From a checkpoint of a small mixture-of-experts model trained on Wikipedia: 4394 steps.
Below are experts of layer 9 (counted from 0) of a mixture-of-experts language model. Rows are named router (the router's row for the expert), down (a neuron's output weights, with its number) and show model dimensions 128-255. Each number is 200 + 40 x the weight over its row's rms, rounded and kept within 0 to 999.
After each expert's rows: "raises" lists some tokens whose logits its average output raises strongly, later layers aside. This comes from a sample of Wikipedia text that the model never trained on.

# expert 21
router,203,250,184,220,85,132,206,198,223,219,181,200,195,298,125,137,229,147,213,195,214,186,169,261,225,209,191,211,167,172,271,218,169,149,239,251,158,108,243,145,186,188,229,233,126,160,209,189,192,182,231,298,159,148,183,126,192,227,184,190,191,257,167,205,226,271,164,262,192,241,230,165,230,194,194,186,207,215,163,163,215,297,174,225,225,139,163,244,231,196,186,168,178,170,178,200,202,249,251,238,163,139,195,227,153,134,240,206,210,278,298,238,204,221,227,258,175,194,275,158,264,152,184,229,202,190,165,243
down1,254,207,177,205,191,162,176,169,158,192,220,197,132,225,180,231,243,196,175,105,218,178,219,235,163,221,192,150,251,160,126,136,224,219,207,206,211,160,163,171,158,264,167,165,108,215,268,273,211,168,186,250,221,235,172,208,212,227,199,217,109,240,233,189,187,218,236,202,240,202,220,214,228,206,183,150,213,212,271,186,191,205,245,304,159,180,202,231,246,232,146,277,170,173,145,204,202,205,196,223,233,196,173,207,183,151,169,208,226,221,160,216,202,153,253,217,134,248,180,180,224,162,229,200,160,219,230,179
raises: " the", " a", " an"

# expert 35
router,156,165,156,221,150,133,184,212,273,279,174,154,198,167,218,157,239,208,231,182,209,143,166,187,181,234,186,160,153,97,209,226,164,151,256,202,154,228,223,179,142,203,258,205,169,112,246,203,243,156,204,204,189,221,179,206,196,191,144,210,161,222,176,172,185,203,162,181,217,230,225,167,179,246,169,209,188,212,179,148,225,220,111,206,234,116,145,206,279,192,168,170,176,228,183,233,190,208,240,253,183,150,254,229,156,171,249,218,196,285,174,197,132,287,239,194,177,204,239,154,265,204,169,220,206,167,160,212
down1,249,229,208,192,241,254,106,158,189,175,198,223,200,205,196,218,279,167,203,197,228,221,174,189,168,227,255,189,229,210,235,203,235,170,176,231,267,279,216,272,196,169,244,271,198,199,190,308,215,277,177,218,238,172,212,180,164,191,237,166,200,149,188,322,212,166,201,151,228,249,252,192,238,194,219,242,141,227,253,117,199,175,154,214,228,303,190,177,160,176,240,170,196,249,170,221,179,162,255,192,183,152,211,272,189,208,194,188,195,251,201,208,212,236,215,270,259,166,233,245,256,206,161,214,211,214,181,211
raises: " ", " \"", " 3", " 0", " 4", " 2"

# expert 22
router,224,229,181,188,204,191,252,264,229,281,140,191,253,224,197,190,193,194,273,245,198,163,236,260,214,191,181,243,171,165,195,255,127,105,199,167,197,158,228,182,171,182,278,239,184,132,225,223,185,132,237,252,184,187,199,167,309,288,221,190,164,273,216,273,232,195,127,213,184,261,222,186,110,212,126,78,254,265,187,174,210,256,157,263,236,154,195,176,239,152,188,180,162,194,239,170,197,234,242,198,196,140,160,196,130,184,185,247,170,240,170,185,173,196,186,266,250,202,199,169,230,192,126,237,182,228,155,242
down1,181,198,240,204,158,170,200,175,282,239,302,218,190,218,177,202,221,149,250,246,271,166,215,134,257,208,119,249,214,175,162,183,237,130,199,202,217,189,223,192,252,224,263,125,169,159,198,89,216,271,263,220,140,294,212,229,168,210,183,210,156,158,175,205,127,256,238,213,193,211,157,246,188,200,196,164,151,203,181,252,186,191,214,256,197,209,239,189,167,143,142,98,261,199,166,212,197,167,247,197,125,177,239,209,223,255,166,218,224,207,194,199,261,202,208,136,263,192,198,198,206,193,214,84,134,167,125,132
raises: " a", "\n", ",", " in", " |"

# expert 31
router,200,235,163,235,140,196,223,252,227,232,149,165,234,172,228,175,241,250,236,154,245,218,183,293,173,207,225,160,214,114,199,200,142,99,216,146,240,155,254,197,142,292,213,239,221,206,257,245,169,147,267,255,160,170,186,137,220,333,198,187,198,220,155,201,237,147,169,203,233,310,227,144,150,246,184,157,256,243,228,154,207,215,181,227,245,173,199,222,244,193,175,184,214,215,240,254,184,189,199,238,252,203,168,210,162,183,227,218,166,283,240,216,182,281,222,216,201,183,193,179,261,173,166,228,262,277,201,219
down0,210,225,239,202,187,215,159,291,156,135,285,135,306,255,169,284,153,176,199,199,199,167,176,190,276,208,170,201,171,172,225,174,165,202,202,164,193,223,176,195,208,236,184,198,211,147,145,272,189,159,171,196,155,235,236,264,196,189,225,181,227,228,238,176,207,248,135,230,169,184,194,198,148,200,183,184,214,141,239,174,273,206,184,230,191,237,213,151,214,134,198,223,193,232,224,188,187,178,197,206,225,141,227,209,234,147,211,140,288,176,256,196,164,200,228,259,255,191,283,207,158,224,173,184,208,196,290,197
raises: " P", " ", " a", " D"

# expert 7
router,232,194,211,251,157,182,217,230,244,182,172,255,192,217,163,160,221,155,199,188,203,173,129,195,198,236,242,237,175,173,243,196,164,188,242,273,179,169,187,204,168,172,183,206,236,156,225,180,212,176,247,233,164,50,180,178,205,202,153,162,178,206,203,202,235,186,179,228,138,197,269,167,232,220,156,137,292,259,255,191,235,211,181,173,226,139,146,260,287,189,205,249,184,152,173,189,173,261,258,214,175,188,154,190,205,118,201,289,137,233,199,244,165,191,252,279,204,145,231,196,273,101,166,182,215,260,189,259
down0,191,196,231,108,192,307,197,159,173,185,200,132,246,208,163,212,214,207,161,212,214,250,171,191,158,186,198,171,262,177,177,242,205,190,172,171,142,224,180,282,183,198,113,217,202,215,183,219,252,224,252,224,224,225,188,162,189,242,209,194,231,215,204,126,233,168,239,220,164,167,225,196,245,156,236,157,213,195,263,227,204,204,174,200,157,144,154,190,142,174,183,140,183,191,176,229,229,113,168,165,201,134,159,273,323,156,163,177,171,198,217,170,118,218,174,233,229,239,208,148,137,206,236,163,236,187,119,223
raises: "a", "s", "to"

# expert 2
router,201,206,205,152,191,156,264,280,271,254,172,177,234,237,200,171,196,230,207,206,182,163,158,257,209,217,175,205,193,172,240,239,164,159,226,210,155,213,255,172,182,243,307,253,195,155,224,249,173,155,220,212,157,190,167,177,204,187,200,242,144,270,178,242,188,225,215,249,168,222,227,199,188,215,203,160,219,211,201,187,206,200,150,245,228,158,186,248,179,159,204,226,148,174,211,222,223,206,257,214,215,161,173,209,178,243,196,221,208,249,214,252,151,206,196,242,218,186,217,181,226,196,117,205,204,266,136,227
down1,224,169,159,174,240,197,153,210,150,236,211,173,221,212,165,248,233,155,245,184,219,238,157,213,159,193,159,174,240,240,174,202,187,199,184,249,198,180,234,230,223,286,223,189,197,167,228,212,205,182,217,88,185,183,102,231,168,165,170,162,175,178,174,177,199,259,216,255,187,214,168,206,140,234,148,165,237,186,244,219,196,215,208,211,129,203,207,142,139,246,188,205,248,182,269,195,199,169,222,236,174,191,198,196,186,191,119,224,192,103,265,245,200,170,240,160,210,265,186,255,192,100,181,194,261,211,283,247
raises: "\n", ";", " and", ".", ",", " -"

# expert 30
router,208,230,160,226,183,179,219,243,261,195,192,190,219,216,194,146,291,144,248,232,177,189,210,254,240,233,178,223,180,255,244,230,158,128,205,259,194,177,221,219,139,173,255,240,117,141,236,224,213,170,237,195,206,210,135,189,192,225,246,163,157,236,155,188,237,218,152,196,177,176,215,215,184,194,195,184,175,171,250,136,226,246,170,238,228,134,186,191,196,158,196,190,156,191,250,221,216,242,195,177,152,221,170,230,172,235,227,243,204,196,223,185,194,203,241,205,232,172,197,162,201,173,194,176,247,220,191,254
down1,174,278,210,290,275,162,212,189,222,214,235,231,228,184,211,235,198,155,180,188,183,173,248,139,227,268,184,220,183,255,185,188,172,232,253,229,220,200,224,304,237,231,243,207,148,200,241,128,197,185,131,218,173,204,176,193,169,221,133,193,218,173,208,140,105,209,208,243,222,143,216,199,208,208,176,225,167,164,137,204,164,156,180,248,183,180,216,198,149,164,204,161,138,295,184,121,170,166,185,261,197,253,149,226,242,163,222,174,169,174,248,233,270,276,195,195,190,222,192,181,180,232,143,149,154,197,159,175
raises: " and", ",", " (", "-", " in", " the"

# expert 8
router,226,229,176,275,165,223,229,197,223,189,148,213,269,289,148,163,221,173,222,198,214,185,215,245,203,195,108,177,170,134,253,195,145,160,188,256,151,162,246,194,164,221,201,231,151,228,281,184,262,185,230,229,102,185,176,185,272,257,192,169,175,285,168,223,229,270,192,223,114,188,250,178,188,252,207,190,275,241,230,222,271,203,209,243,222,199,166,263,194,207,220,159,144,148,237,192,191,235,217,215,164,149,198,203,138,182,235,258,187,250,199,254,114,304,254,200,178,126,243,212,271,146,180,259,229,181,172,229
down0,225,176,114,174,167,184,198,217,217,213,207,131,165,228,309,253,241,286,144,178,233,271,103,184,195,134,179,220,246,244,234,210,200,236,272,211,214,237,182,211,281,216,158,191,187,163,185,227,205,193,119,204,188,174,222,197,203,216,242,150,227,260,254,233,224,211,192,238,184,218,220,190,178,179,161,92,152,101,162,282,216,257,226,301,207,182,175,112,152,210,105,197,218,166,179,263,181,206,230,237,233,160,168,206,136,197,189,201,221,212,158,171,192,171,225,187,222,214,153,241,167,211,273,229,200,152,165,166
raises: " ", " a", " the", " one", " of", ","

# expert 3
router,199,209,96,228,108,183,179,267,195,300,186,177,155,187,212,202,294,222,184,181,202,210,210,258,198,189,166,191,183,200,220,213,182,109,189,209,176,209,309,164,194,222,216,205,165,156,271,242,232,160,203,220,193,121,176,146,262,270,265,180,143,258,190,189,187,235,101,219,227,261,242,147,180,226,116,201,241,246,150,197,197,254,219,241,297,108,157,257,278,188,237,205,175,219,177,225,231,177,234,166,219,222,231,217,192,131,192,264,167,215,214,190,174,246,191,276,203,250,277,193,234,152,205,227,207,243,144,261
down1,241,234,226,182,219,167,176,178,204,195,252,243,169,203,161,153,196,227,237,133,190,196,164,162,206,259,266,141,226,246,128,213,195,206,170,276,250,170,164,198,181,170,154,252,123,239,246,227,228,224,170,197,185,172,142,314,177,314,229,221,182,233,241,191,221,203,181,226,214,219,249,214,204,110,220,260,214,186,219,199,231,195,220,183,142,256,247,178,250,207,192,205,252,212,227,195,184,123,153,283,226,194,273,163,208,167,223,281,149,149,157,220,223,249,282,136,264,200,228,211,151,143,201,199,225,209,230,275
raises: " ", " 2", " 3", ",", " (", " 4"

# expert 24
router,149,201,154,230,183,202,243,203,222,199,198,136,213,256,134,206,213,201,223,193,239,165,183,191,228,251,193,264,193,163,191,208,170,196,239,281,139,150,272,194,208,215,199,174,178,196,187,169,229,210,257,249,201,198,165,171,212,210,184,138,154,243,130,236,200,190,163,278,178,206,206,198,152,145,116,165,237,191,191,207,268,221,225,284,195,139,167,235,166,181,233,199,191,203,135,167,198,193,216,259,178,165,188,218,123,138,214,249,169,219,255,221,193,253,208,260,218,178,191,124,298,170,191,189,253,230,227,175
down0,169,275,251,196,230,171,94,162,122,214,263,184,222,209,158,183,305,230,176,208,190,159,183,191,222,222,180,226,181,160,250,161,248,180,164,208,238,190,181,213,174,172,122,227,204,209,179,227,183,174,194,202,156,307,189,260,175,253,251,224,184,191,209,225,165,162,120,120,147,220,194,204,199,239,179,205,152,261,202,183,196,146,175,202,223,293,140,220,173,240,207,252,179,167,257,191,114,245,188,167,154,242,277,262,238,174,202,185,229,118,199,249,235,207,242,268,225,193,203,231,215,201,230,137,181,199,192,272
raises: ".", " and", " |", ",", " (", "'"

# expert 4
router,189,213,185,224,141,189,224,255,259,210,172,214,132,188,146,176,168,152,172,239,173,217,233,213,221,212,127,185,213,134,192,206,131,192,215,277,145,213,230,158,133,239,204,201,120,139,276,177,160,163,243,218,130,140,177,184,250,198,259,119,232,238,178,268,186,192,186,220,205,206,196,213,171,200,187,180,217,243,179,174,213,241,192,191,201,161,200,243,259,153,176,154,181,202,230,231,230,254,259,211,149,211,177,244,187,156,213,209,187,238,278,283,174,226,236,184,182,237,264,159,192,147,141,166,236,221,111,187
down1,216,150,165,231,234,253,228,208,226,179,186,188,243,208,120,208,222,193,226,196,139,235,191,218,244,207,215,210,243,214,156,259,187,126,283,255,264,232,172,210,233,200,151,218,165,206,188,215,189,164,217,128,253,203,226,182,242,234,144,232,288,167,219,226,178,153,168,251,177,173,249,164,204,226,247,215,197,343,134,193,160,231,210,120,253,142,178,270,265,194,244,197,157,232,221,194,283,147,176,167,232,169,176,284,238,169,266,168,202,206,237,196,203,158,237,214,212,166,118,278,195,276,178,179,206,211,259,299
raises: "-", "\n", "==", "A", "===", "|"

# expert 32
router,173,229,197,207,200,162,213,191,250,261,135,230,249,226,141,181,245,140,279,172,208,115,163,264,230,195,109,187,142,163,211,187,169,134,248,206,165,237,236,192,179,214,242,191,170,177,209,163,203,144,213,200,150,205,186,142,226,227,242,189,190,227,233,232,245,196,197,252,151,239,203,240,141,312,208,210,227,207,189,179,197,222,209,125,216,138,172,223,243,208,176,183,198,190,195,217,157,183,212,210,156,120,221,230,230,174,268,200,200,260,247,276,162,221,201,221,225,203,253,116,197,207,142,220,262,214,150,241
down0,201,158,175,222,239,199,327,166,288,261,181,176,223,284,293,240,182,185,175,165,185,232,144,172,254,212,186,182,186,155,164,166,278,157,263,201,176,184,230,224,164,194,245,211,169,198,193,191,249,118,123,159,234,283,226,151,189,182,228,160,198,175,195,183,146,162,236,177,212,219,228,165,241,269,226,277,219,219,188,266,150,180,177,169,166,172,207,198,204,235,198,185,195,238,289,183,233,223,162,207,190,133,235,176,298,212,196,262,196,256,254,135,171,241,214,171,112,253,199,129,172,196,246,140,221,236,193,87
raises: " ", " in", ",", " one", " a", " and"